config = dict(
    num_hidden_layers=10,
    hidden_size=192,
    n_experts=64,
    experts_per_token=2,
    d_expert=96,
    d_shared_expert=0,
    hidden_act='swiglu',
    moe_layers=[1, 2, 3, 4, 5, 6, 7, 8, 9],
    router_score='softmax',
    normalize_top_k=True,
    routed_scale=1.0,
    balance_loss=0.00761,
    balance_bias=False,
    init_std_router=0.0169,
    lr_router=0.00088,
    vocab_size=2048,
    norm='rmsnorm',
    norm_eps=1e-06,
    tie_word_embeddings=True,
    optimizer='muon_variant',
    learning_rate=0.0085,
    beta1=0.95,
    batch_tokens=131072,
    max_seq_len=512,
    train_tokens=695600000,
    max_steps=5308,
    dataset='wikipedia_en',
)
Below are experts of layer 3 (counted from 0) of a mixture-of-experts language model. Rows are named gate (a neuron's input weights, with its number), up (a neuron's input weights, with its number), down (a neuron's output weights, with its number) and show model dimensions 0-191. Each number is 128 + 32 x the weight over its row's rms, rounded and kept within 0 to 255. Numbers have three digits each.
Before each expert's rows: a language model's description of what the expert responds to. This comes from a sample of Wikipedia text that the model never trained on.

# expert 58
What it handles: Article the / The. The article the or The, often sentence-initial after a period or after of/in, plus This, It, its, e.g. The game.
gate0:209136092057089133154135168134136141164122167076115186193113213114116118168088092114139159087062098107131196067106127161105154110134103148146109101085128151154155177082167082137101125101168114168129131137096116120105083094115135159126128135160145156104100134127134113040097105054136122178060111190201165111139134130113102112143168108155072111148116120152118127132123093163116097088186102148165146161069159106111131164102140169150157130134124137166086115106149104191121115142137118097141141144115135085117149180104089087132130159154149074159050114133088182137094139120139163122
up0:118129156170071144173105131137102131150102126162149066062168167164098163092160051117099135134162203128185154170139120114107095109161152065148149105121150149082179075163145141161099146115165162163061107104062103118130097084127101124068068126125150154041085112183097184185201171125153208095156156159126145122151141123128114149114159113103142146091106196167089119120117139157105138151110090156087155094155144151094126092164144123137089112169168106087088174141156155126155114119117121095108118100072108126125086131135123155125110124158162174147111160086159114130143126159103142140
down0:081089114157085127095080163139167125130145128119139183069203127070119133151096118164173116103171098118147096155115162109087152156124076115173105121124123164109111115118165107131149113122117137152112109125147086149140120151171162122178135204141152169180128169083192111134093135121131163157101125121158100127157164225170045176124106155115155142143147159072140104106135069093179097103124161174125166148182184091131124066191105172074130148106115132138137148113155086097149142122126168104186159180136096140177123147137103173171082158101127114113123195153107098148113159121102101195

# expert 38
What it handles: Name-ending syllables. Final syllables of surnames, places and words like ton, son, ia, land, shire, ley, ford, as in Pelton, Serbian, wrestlers, buttons.
gate0:182100103139073129127112089140120164151124109114150123082167147149150062144104101154246087162132167136072170143139132124104100154042101098051125178102095089117137080134113142127160121128140204134100145177102115152146185129158095088147126138162136111145106142139170145119150153181172099077108149159143124076099102120114090083148074101058127122093174141157130144115138086101204133108124149144089124125110130128117089139134104136082083152192129134096169145126177082163149132103137130125150144151182194093137163088112110121102160099125154079117188128192150091138137167131170111107
up0:153127129123102098129079155108123195130105060148135152107060175068129098171149109132144160146128157140165113101121170141149079085151131160105120146133139122119122109135150105068129188163164188164177101153162166128175165105133127105147185103148113113067166099097095137057122105150197118161065176120127195124147195059158118103162114164066126114132139182125089168197111160169167156125101085129135081178112148124186105074134108113120197125149155102126109121148132101148108110184134103123119153164119187155081097105141145079075109121133138182098170110150114104108139127122104116098
down0:098107111148120140123133132035133100100125113122121049104179122096122140097127155133134121129123105166080107174102190103075201102081171113155102133111073107072127075131130184239084142107103105120128090125132164130142143144139028104133176189148101152173121192160154121115129112097136129133102116099127097147111091120121138128128082090112124118105104143106089121120177147151137134149134113169143149117143125102137088100115134083190108116142048113167168121099161077089188160181129181103140122180079121114133142150121054191131130119083122130118119163111172116140122110140122158204

# expert 19
What it handles: Numbers in text and tables. Space-led numbers in prose and table cells, especially year starts like 19 and 18, counts like 6 years, dates, percentages.
gate0:137138138194154073113135097126105155168149095107195121054124185167115171115124098117124117176100111087121127095091123073096121095145111065145196119111126139153183169112085091159136129101115158106130137124162192103056096155149143162109120052189178111141121130150157094131136127139175132176134135149076153139123145129126130155111099118139142125097069128138202109136115079119145146092074144140172103117130143180168192083101178146084139108132149110156206160104086185126151142153110158142147162143119072147120116155117173154164085078062151090115080149130119111128203122108150158160
up0:135143181191084150129117098128131070070091143100117097139150134101141111139139140114117057117114154129141127093108089073115208171111136212131094201111105079132095167167160133164120139138127157083126114137159131127093146151179156132128074120157178147160152170087114158160118128127169100138114166115068069141064118085142116076102110104123109105135137118048150111131145173166100143114163135119105068115142176096104113217112085141132110076099156127078079186092103109178100110145129112096125142131183192122165146090093169111116106172149115137195133074104136126131137154158105133082
down0:117178157192115128155093133163123112174110122128116113181105108110135170199164149055142156153102135149090149140155117138093148107121168133085158153113068110116125115142119167120176168199178090115114165115129134169100116140090096169157093170111093131145161144173060140083154085105106149083089099125152163170156131121127116106099170167191116188159163161143176093208159161136150117148149098139121111108115156095113114135130106074149136086150080184090136136056152114204084131150180117154104101163088130109088181134121141156192134132191117093124133052146090127127157171100124128116

# expert 28
What it handles: Letter s in words. The letter s as a word piece, both plural endings and inside words, e.g. Mis-s-ouri, les-s, Penn-s-ylvania, subjects, members.
gate0:138138078142129124198184176167115050092127125141169171113155134131139141140118100109126086094140146153122131128094133107106134165112114157168112098127164129074105119131117088103066135112064189096120076108174139107078153151116109112084176141089079164111143109156113169112142080140093124127127120073126152137115113149132087119094125147110089114130117166160137105156175036121117214124090150147131103085147136092113099129132124124094105145140214141137063157116162115105096090116126068126193118114059159127107148235147191157143143128166157152160137044148118145122157173147131174137
up0:114137168116159121149155176114097173105156122139128137136120146087086080145159160088062169126122102089121130080085091082148149154165176119137110121136088177119160125135130187110112158148146090082133101101180171138112075161091168150112139099100081122123131102122139094160083114148057130039149121149138122117176138184140152176095121110092159102069119159102133180122164103104094083110139128111145109115109185104084136152128057089120172144073113179169006128074088199142104107160124122105097104111067127122101113164141114125147162104148116144156086120114160159146131095172123162081
down0:058123157113099145140141102056132075153121113135106163140166156070133179156128085106145092109117157177169145146081130110136152128126102072135157136160139115106138140120113175216087164091168139151098122110104126167147129126110033108145133158105126069131147139118110136088107093112112169139144097090110146165123085153125096071163127135133165177092140127178090077124173086068154128153096135127151113125149095165074080184177196172150144157124078135101142135162138131117122150142139095173133152097152085138154077110143192072138082082164054103115085088179121172150140156102116178157

# expert 7
What it handles: Mid-word suffix pieces. Word-ending pieces like al, ation, der, ction inside words (verbal, global, murdered), plus the pronouns he and He.
gate0:108084063204138115085140104122138129129108127144115146128126139160131104120143123107118192101171120092161133168088142141072119150106140146138147076118070114118166091049111216108178136099144152153172119188055149157129142138162157132156163082148107158133089179174182121149125143077052136164122124118112097117159123157095122150110100111146151128059115132091097169119146133155136131093131133159101085116140161118178144136163122115187114101035105149099117156155159145168199143107105061089156190129086176102142115105135162160152122106124176179119144135145137155183164085124167152071
up0:128153096133092091148162062126088153157137145156135142184129193107137082114133139181138097088162131091113166102130163139105121108155132134157171116061162121107144167111134165127144103070084104105142141102079143038054107159109080060130100083163143113107134132122153155117103067151115126124162107059095165125140133165129092080121168150165123141060100127087205052098157120148111132159132148152150156095129145065140171119092122117085160106046098160081154124070149143128108173169107140129161135147120106123172182098113165092129067103150142117125175114114175119098082100131157154138
down0:156123156111111114124128094106117112156086129125208131128206129085102079101127117150163114186180145063144103142141063174139122134145096135099077099103194102101089132150094105111200124106092135089158145115174089148137169106162174095129204160112130148088134062152082190135102134112063124161111180126145125149081101153096147148124195124065096135130152130131121134129108125098082193119162134153163098072073130129130093108107136117103119124163158111136109086177138130071168118093133198125117113136164157132152169129122148144123124124128114132090171183071079135150126207141158107065

# expert 8
What it handles: Opening brackets, slashes. Opening parentheses, quotes and slashes after a word or number, e.g. "Remix (", "1.82 m (", coordinate " / ", and LaTeX "_{".
gate0:076124112159127196165118113121145099178098104134092097162170067118106139116136071080181127116122109107112132171125179128167099140137156138194094096166104178078135131111132098137157175145142068104109108089133097209167169117155118137149087097094105141103080089126129153141132128163161120155161098118113144114071141140107110147101098186067187096130134168190169143154099121108145125155051140155158156123119092159146086098110137061152146133104097117154102185168185086162189140130129066129133158083120125138110101130159109129155083074136146082138209088136171106134097082113157116076
up0:104117106124090112139124154124102103155183189103136149202094169170139183113133125149135078143019156161075169178055163053113162160098058087161134108109142144116150130152112120104149118104097126136120177098146117115082087143106108076113122132112077073137129065134179169175159140091085111134090135156112095134164088107089158192138114114152103104123131176147097110092110131141101145139129120087135107079096142167179117143110139163124148114142101093115157142106124120107127174143095171175104094133149099190209125186151121133123158160030136162141139127127118127159131069101147119139
down0:150145141096135160124122131104119092154168169153154040164133100134066155144140084119149084141109163156116097105149160150110123180169142153144085124145210184149130156171179130118117170078156165142120215130130102126158101173114104110101102170109127155128121118204089093210208112104105148155063099142120134159150074151139112089120143131080121154071077143113161142144116105086116120113092152134139104116136158082140089144196124065130086114099122108104177081200185158115174171099175120097120109099065092143152116131131110100123101143119129149082108139094090140156158113171140105157

# expert 42
What it handles: Mid-word il/ver/am pieces. Mid-word pieces like il, ver, am, im, x, est, ill, as in a-ver-age, Sic-il-ian, appro-x-imately, V-ill-arreal.
gate0:139083109085120117167107140093150103085098115075120077096179240145132075095142126154134125137135152118118152177117217164066095173035129113149147105172112094098126103101098154109119115153123139094157174074075123111160119082086153127115130115137099079094094120126129145072152156142102104126127102097105131094103102151203135144156133104132153152156101080178118183169143147156159120082150117112131122224157129168128129107092115065108112117100113043078137089141133139079148066093142129138126171145108178142152157103102125158125083116097135065105145129140143085133120105137130086129
up0:150069080088047133198138116124107103109088151090159102113094149079141106135125142112142104128108166119118181106142072186084136143143129078137115155093116117120159118127120132121071111084161146170145108168130076133166118100171150122114098116133151138100141150146151102095150148168135186058144203146135160114079105128155111182214148118101148160207083159152169157151118094122139178093104140089118136140114148099139097133132135109135152125150136070188192132155120105103133155157137188044138169175060134129117122121119173133082104061150107133152196126177137110098163070155149142123
down0:135095098129056092131191124039087157074106114074110179098112120111091140147125153129166129183115185088202060084125101158105103156148106137060147141181096113119157105190126155097143130140120068156150098086110159150145100122118135149204122125118163128072105085116165107053130138169125120150093076125077096145088112095090132043125147134115134133146106087119076115137168074149159109174135104176141115137117097123161087122101128138144183193124158135114129172134107188149120136172152122123140085130164125145133102132138128143131169113119148071150180085150077132157099120184150131139

# expert 9
What it handles: List item hyphens. Hyphens opening bulleted list lines after a line break, as in infobox fields, See also lists and year ranges.
gate0:115112138073127153127166155152120159095157138189065200126161126106098104104143079150155160108079141183115185072175103107151129099099104147071152159134062167091144127083133108100095103127163082150172115140096168115103122153081176067159121131163080100131135156171145117103188117123165163117104152131064112161117156219117127104120131132134154106203003120114140123092196091130176109138136152110094097140149173117095151111138101136120145165133125138139139126077119110135148129131129142125094144133147167155139147144127133149166118098103131074043120123053143092194126144123150113122
up0:028088135150088118123108103163113157066128083083196109094153114132132169143131090146070136216124206097104146171163122124119142081124136122170121110105136132108082190106119161162147148139144075108118162082143139146104148105152107080120159137145107134118104144089126200143104131117124160104148159142124084144163091103118115174114153130100149138210110156153181171134093169107199087116136170079056181145114145162123080078086118127147121106170156161161170127122177149154112089182083113143138163113129202107089171129117101106101134100106142094158102107125101183123143152166098127115
down0:143155178098131138092105165164096095150193115126101171163138155072100170128123132055147123145167063103173129074162079116134102144149175145107108140142214154146121095065110130144169078156115134111163136167121174103117115130108079141134137146109071139096126135202130157137146072097146163100125094148159112139099116154148111107108098072122115163138169107170128131071139131106090149118077115129171098140131162160143104204152159139101162093088114112066124163128101122103152165103068095118102180101149118122064052093052113117147125103161083109181184165124183134151107170143146150142

# expert 43
What it handles: Table pipes and list dashes. Table cell pipes starting rows, line breaks in tables, and list-item hyphens, plus some words like named, called, former.
gate0:194113148123140086178076176115138120138097121137113075106184131162087115113110184038167060191105136118078161081135106177161141181116112117111109126160118169130115135119123146119075117143092086133140073199129100146148145119161148136108152091133163208145111154116158117157147145134125143169132151183139129182174148104141147131141129168142128097143125112083173133111120122140150078143095157142109120166108114156180215147139088096142180096127074114182052045143130110080106110103107120161068181121084081087110089120097095127134127176099153112113150158100137171105166134150107161132
up0:155122107147132124136123151155098128111117152099165188161085196146159141147142103120149106116155107133057076097056134162086117161145111049082126161030153107070151124141106162133112127115105176120125088084128157126136168103096077123072118116057171120116125131134169140175172143148067078072150145120141106134136082142119149159134068118119118090103149128110114115125068147061082163125157093105142104125159133105137074151151202102108038175158111103097120094169088085161131128142145160219125150128165137175117116108155145135134092141114148113157079163117137165159176147122118097121
down0:093154090138140104122080110145189145191148122124113140152060154064129092136141162131052153102214122138118137157113163137125238130142151138160126149166124144151102138161071142115063172158094112115129143111134109085162097134096102161108130141152109129156132198135117142091158135127107148099119171149068124066137104158174117093120092145115158086135115130107140120148105075109065116103119188130105149104071134132050152108149175127153117116117140106115135082189183136157088220129088135127144075106114150160088157125134067117142189140134149109144133165157147153154094165047136133146

# expert 0
What it handles: Letter f pieces. Word pieces containing f or F inside or starting names and words, such as Aero-f-lot, Paci-f-ic, manu-f-acturers, F-ield.
gate0:181131110139139078130157092127139120115111135136167158116148102097135121142100091065107115022101128174079100118129156132049106080112109122172152066075118185123173184181120136113085127112087129166143120141170208118159122063104127085155093113096142125158106152141145158148114092193160175125082066164061166107153084192181191139134147148133148136126125113125146118194113095129143091097145145099150166126139139210111134149141189131139106139163070109133161133088198123155128136118121161146140145122108161128103118119172127107150187149136155147197123140144143135087129130069152121133
up0:108188086140088102107130123114124110092108158125128119111183123130093150138148152152115138134131117123134084165123215141209152144092070134175138154097155116085122150079108121137130147124133146117134177103166107057077111121122119152140134140068173122094101148231190099119129118119134077130106109138198172136173178100033118096146099146140136138146069130131090145148133029120131103142105183148162143107141087145162114169135176107134149066178151132146167163124075144148105115109176143115094095156180176160170151086134090077154124093172119159158130124150125125080095145157148168129
down0:161092183124094104158135098101160097159099093136075117163130109111123121128096115153121151180179137099102124162103069132115137177080147157133098183129101172138114070165150145138130143144110136090131128165135089179103078124116076121076133157158131148128173131065158114096172151133109111138123090126107153101042143081141160143119044088086129106115083135159073094185162068132146156112116090125134143145157133137109061120165154153100125141056116156102157079092158095138107124094181123079145080180089157104118073142181173076152143191110099156082125113076057131124137152127144083124

# expert 57
What it handles: Or and p pieces. Word pieces or and p inside words (spore, Honorary, behaviors, coordinator), plus sp, app, equ, ci as in equine, Sciences.
gate0:155175134151139151144140142081157049145117043149169097165160104159115134149176107124121147145151070132111129027125206075103111111150165061133109152101153134061077167086112089129143162129130124080142123143140129172120134159133076136180141152080113134127164106093128128108150150113162139120107133173119140094159109086140113123132111127123163141065192106200140068143169105128088158110102104135132103124174157117149116113156121201164098130190176134126121118119149126114119152113026133088171159125072137122127115069104130186160146133099122141118113145078141181115103116142210124135
up0:123124157096105145113138187144122128062108157144111069121092096159107130138126120106160128134065172119069131108156112136112179170173091041122142152175139139108104129127157114163164124118144104145099123101083102149154138161100136120195155152134141101158202080111092093133145096126158112137134069052088121150105134118141129112150083125122109124139180095120122105127082118103170103190118104068086167147100120121084128108135158186133170126127169126200166087201175057110119150130126093164129144115092171145128109136134141212176132058121114161039062099156150125144170149155101130121
down0:153107102074101123136096106144117160131134127128148128135114147184138106153094207165152082127195160120109128100167152104164122194104174171119092142168090138108140117091143132138161069125120146129166149119126135118139103104116130074205102182056128151073160110179068130101140137130176063138129137095125124117148172087210108111065049159174137095092193126173139078112109115130123105085155134138171139105124106121170160079157124160095103093114106144133115111051166116153143188137082070107171084103124119155108135074118160153129179141166164117096123122120149097078118119144146178161

# expert 63
What it handles: Commas and separators. Commas after names or places in running text and lists (Long Beach, Robert), plus semicolons, opening parentheses and table pipes.
gate0:159204184108184100152117091143194096139142105135151097148134176142178115102162132168141145120128178108113123128145155100122165088128105186134078084118148133180138154136163139079106148104098124089105186133120094112042122162144125138131164107112198130116227094118122117154108053105132104104115098112165164082132156150180128142081130148165085146076148149149132107113117160188157111131107152177102119163103166136137105061178101137089120097075099159184085097115141148101074141158154097132126131089086100174080114146167205144107140129142140076138141172137106116154145116167187147096
up0:146118098170089150139136156118137109168146177170174105181141130112131142134148087149086132120158116107107160143176177102114130136129115107086146107120084113121143154099133121101128085085122114221120102150116101162076093106154160136119181082110133140129088085173096115114128151156139086148126134087181039155158086161166113168109148135128147119150075108132161141115079104141090145068120123197081132175181139075096057055178138141094125110152080110115098118141118135137137151169043174156138132141186166094133176146185172141132088165084086132135200161122077140152125167130183143157
down0:110096106107123089150173134169121149101186149145116125047088150189086091137082120091182086112166066129136163148101082128096116131111167134094157149141190143141089158148080126121160114126104138114147121158106116168140115120105099163131134144140108188095105177133104199150148136131148103085146108149141114127139158099100111082138070107186098150083106166110062173085159131150144110161153120114201117100092140224104132151148133205076101108137132144152160111134148127101178115060112134114193140135127112097105087088157125140090175143144094140147073130161034095185161120136101150101

# expert 4
What it handles: Plural noun endings. Plural suffixes closing a noun, mostly s but also ies, es, ations, ities, e.g. anxieties, duties, orbitals, plus table-divider rows.
gate0:107151022127175105184127149131128120098174047120102194164153152044100130150117118153188152085138112139161169196136183113097153157103114129175115083118166122118149113093163157091121167120114178091074095159117115084138128108128140164151118172152128150061121177152111110128122087116164108103061141147136118122095192096163089096115171067101167080135133106189156164124133137142128136120112156111141146114108174125137183145108176127108074131172123152137141133128112126139161123146146084111159177110083046105127161114113105133134145108073103091174116178140108113099164114080155088177
up0:196130187068113114141159125117156098110095136129097134111164088108127106179113123130125191069142108119144116166128127119108100147199101135115123158169154176163115125143121139083105080144151132131116138150154117075097116108102089125079107104151114178145128203159141131137178098122091082177091123103142141143129082118031151160157140138186079137089161179153140119058140120058155113146132107159154095178130136109154110105121119074188110125125165123099058132116136166143126083167146136147099055136125165096139126084223122119152117109129113089122082087106080138099136080177178060132
down0:152164035113155124110116082075090098137153174128093098130073136145169164123139183175144158133111190105106149127117158150173146147169138105152131099106071119159091105107130151135103110152117117116199105114124104070158094106120172169123108100160084121150078137109083131177107112088156165132085104196117146158185107135163083105085092125131090172065114106127125168116204125145125095140125121122077199169154148125166167115121143137160173121139159170059152076119097103119113101145079174090114104104124047125146187150126132159187142150128160112115206132126085127112121117121180120097

# expert 59
What it handles: Past-tense -ed endings. The -ed ending on past participles like diagnosed, raised, declined, often before by or to, plus inner n, g, it pieces.
gate0:083123117102159134157122161145108150073114089184128138161090165152134178164105110058106119139139127125092120118151112070104140094123185159160120198096105130180181165060084106101082144129142098121108153085052157147142159099110133177135080139089154100163132153130150145072130149190090163129101167103100118114123132098113172091097094076148120113140129150158124107096087106162091095108048092171108151200128074106092130104105130094163128175114061128131116182125146121139143156110061117081065136100121134049080086165125135139124110088145164160135144153109122105187125154139126107180
up0:117074138083104068137121070141192129160144063137065128105138173138130111091134145163110127143128154126139184186165118075185105122149146108129079119069123062072130087144130123164181125134091119128163139123156082162081127121053095166132165127141108187099125147175114129117133103114159097066126060146088201083127114139147152152139064132099162153075165169153122172133103161119150082105198213166101127083130127135112124177143117144061175139173113134135075121141131115085108098158141125177125103085106106126141156099116107093133116133141083167134085161089119181106128131148125127107
down0:076172138211120116158141164131167107153177132069165167115103144115110174151098149108120155126121159097125091092086121072112219134138083117149109176154102125113128156157132121086087085132124137158104112073129133094157119133119111049129115110110165112177111186128108139147099141173149145143137099147118069120103111114104146136134128085123103128130158168187129150132137133084098123080053108132159194118108143161190109187067160122118078093152077136067089104077078115156093176059184149113120166123175107168106129123148162119187121150051094103116101128134140175114127113188121129141

# expert 12
What it handles: Line breaks, headings. Line breaks ending sentences, list items and table rows, plus == and === closing wiki section headings like History.
gate0:105136185109125063111110208120082164094185066135148112113158169100084166134166121131197130175130113171072051104129097153124099144111083142152112050090144133186102120048107120126134152145187171109143144154112157140100127128153085144147089146103126103136109151174130134120163168084182051122109164202108149126139101104110158096125126090145111129132114121128165144146152158110125135134100152176127172150168182086125126150168122127159116172137110095084129081093166199125133132105169150121115127200144160070156142074102109115171087165150150134199093096128139094137101111144154131155
up0:147172142197179150125165056180165161092167115163115117156133133084162185187167170118152094113099084116141185112133149125156130075089159186106146161145134129141135105121128086065137136132202080055096141202116125129129141036173131124086108187134123056098112144129145106146189141152120105176155132100181083143121175146183162114117135149142127113099087079118161126138108165144135129152140114128108094154102154131141113092112147136111121095139132134069126121127070138116145122140155118130032125181083153116133126088160180114096096149141138134187141110158104087141154085157171169133
down0:211138122161127134114129150144208078130079150154159160073094122128089167136125101185129119095160103152121134109116137133148205104102088157143155125133147120097137106135152106071140131094125101138119071164143144102083186133112105116136105113152099087155093132108085141127126147172144095137132134088109096102175088158095110156182097115167093155157111107169127105164139043061114172207121098068134078123128115094121111113173132077147090139127151168098193062157145165142091145123151129156111145124156140159132084134115152081018113131165114156184134124185099116108173177099083128100

# expert 34
What it handles: Consonant pieces d/m/b. Single consonants, mostly d, completing or splitting words, such as past-tense closed, experienced, Potsdam, husband, Communist; plus verbs like include, describe.
gate0:136131134137106130135153090083120152071179141117098134100123101122069115079135096084165105160115127192090128128100123172120105104169126125124166163132141167161097146158115162131130180107043121100155145147106210077120166096090128110072089087111131145112117184117129146152106152159139133101079140215087158176145116154172167120131138193125148141147151172147140080120128108163107081107059156092132138100122162137079123177164143120124093072174118163154099194165173116087109145116127124098137129173086160178108144120084101163161121082094126052129086090199129174097154122140114135066
up0:125119097157144131107182138107122070120181088184143166155144089132175228166087131145085149121128118134123172162127070146152144111116106120121096132173143119142116194148078077093114093114115075110133176182099075076118129148145157153116112097120121130115121154114070156123100191080170122116084109143119128073146134156145089102121118091146055129164103180142108138165101060117092140166189103126137132136095104092167135109128117156089129076125147142128155077096140164072166127181085082136148164090176071115122195149154106127102201147093124102105147058148125147093159122090120093156
down0:088164182141124160124083121105095100149130195149110096114162194121094111192121206101119146090128054178158095144097129142132168122162095105148145075105177112103091153139063092151112123089123105112108151167108136147124148149149177139109130141094104174140131147166128105153123166185125104216152143131112116126121177190086130104112176119119152159100085110109172157156055129093097141095130103162108135088097076099198149141150083104120177131180137123104110130151162108146143075108192147166074080104134152147103147089153172165070149108135121096134144171120126129173136072141076124190

# expert 40
What it handles: Determiners after prepositions. Determiners and possessives following prepositions like of, in, to, e.g. the, his, their, its, other, two, some.
gate0:161115120092114135080183177144119109070088118139083120074072138130093139127089110118184129118111085107172153103087151115103120138092104133133092135096132158118092132108115154137117133148146173122113089091091156171130093151113158138101157075166132092070130110116141081206114137146090096098138100143114088094101097130146107100093110115106090057139136156037100136072111110144127163140145142161160163058155074105132149128175158213159087116148103145153154151147143080214104174070103154127120081126132145062115162124112163155149143177135095062172199157121123104131128146071150131089
up0:007065116162110176149060064152087136165166181178173141117147105122158122150151100140106082085155162175200151151100125122146083140115167129119129097099065119093081109158067129174119152114148099093138124122150121141117137177113126163193137131078099167175109099119103157148082130113114100084181121120103093175112134085135121138180081153109151167138135174147147100125156136093159152128134169122147151071144132106097151194120166195092131129099174128110121156189158100097124140052125085122154143140101101188114187153137111108098133147115144104149111139144126109102067131131121088118
down0:127036108113108132133152133169205132155140165168116169175138177154143149108150170109123089146133145138124081043132170163130121127131143082119105105167098144163146141184129110091057184116147141139126092116145171131195055140106117123115139136113099154176091139123175098163132050119133169178139145140103121124112101146121125130118170144126027102093165125123132150119094162182095155091142143173101107162130146180135133141153113115137137148108098086147066092134111126110134113116175118053102196124161120081128112091170135132133032109146166177180139123137119162164170126085139175163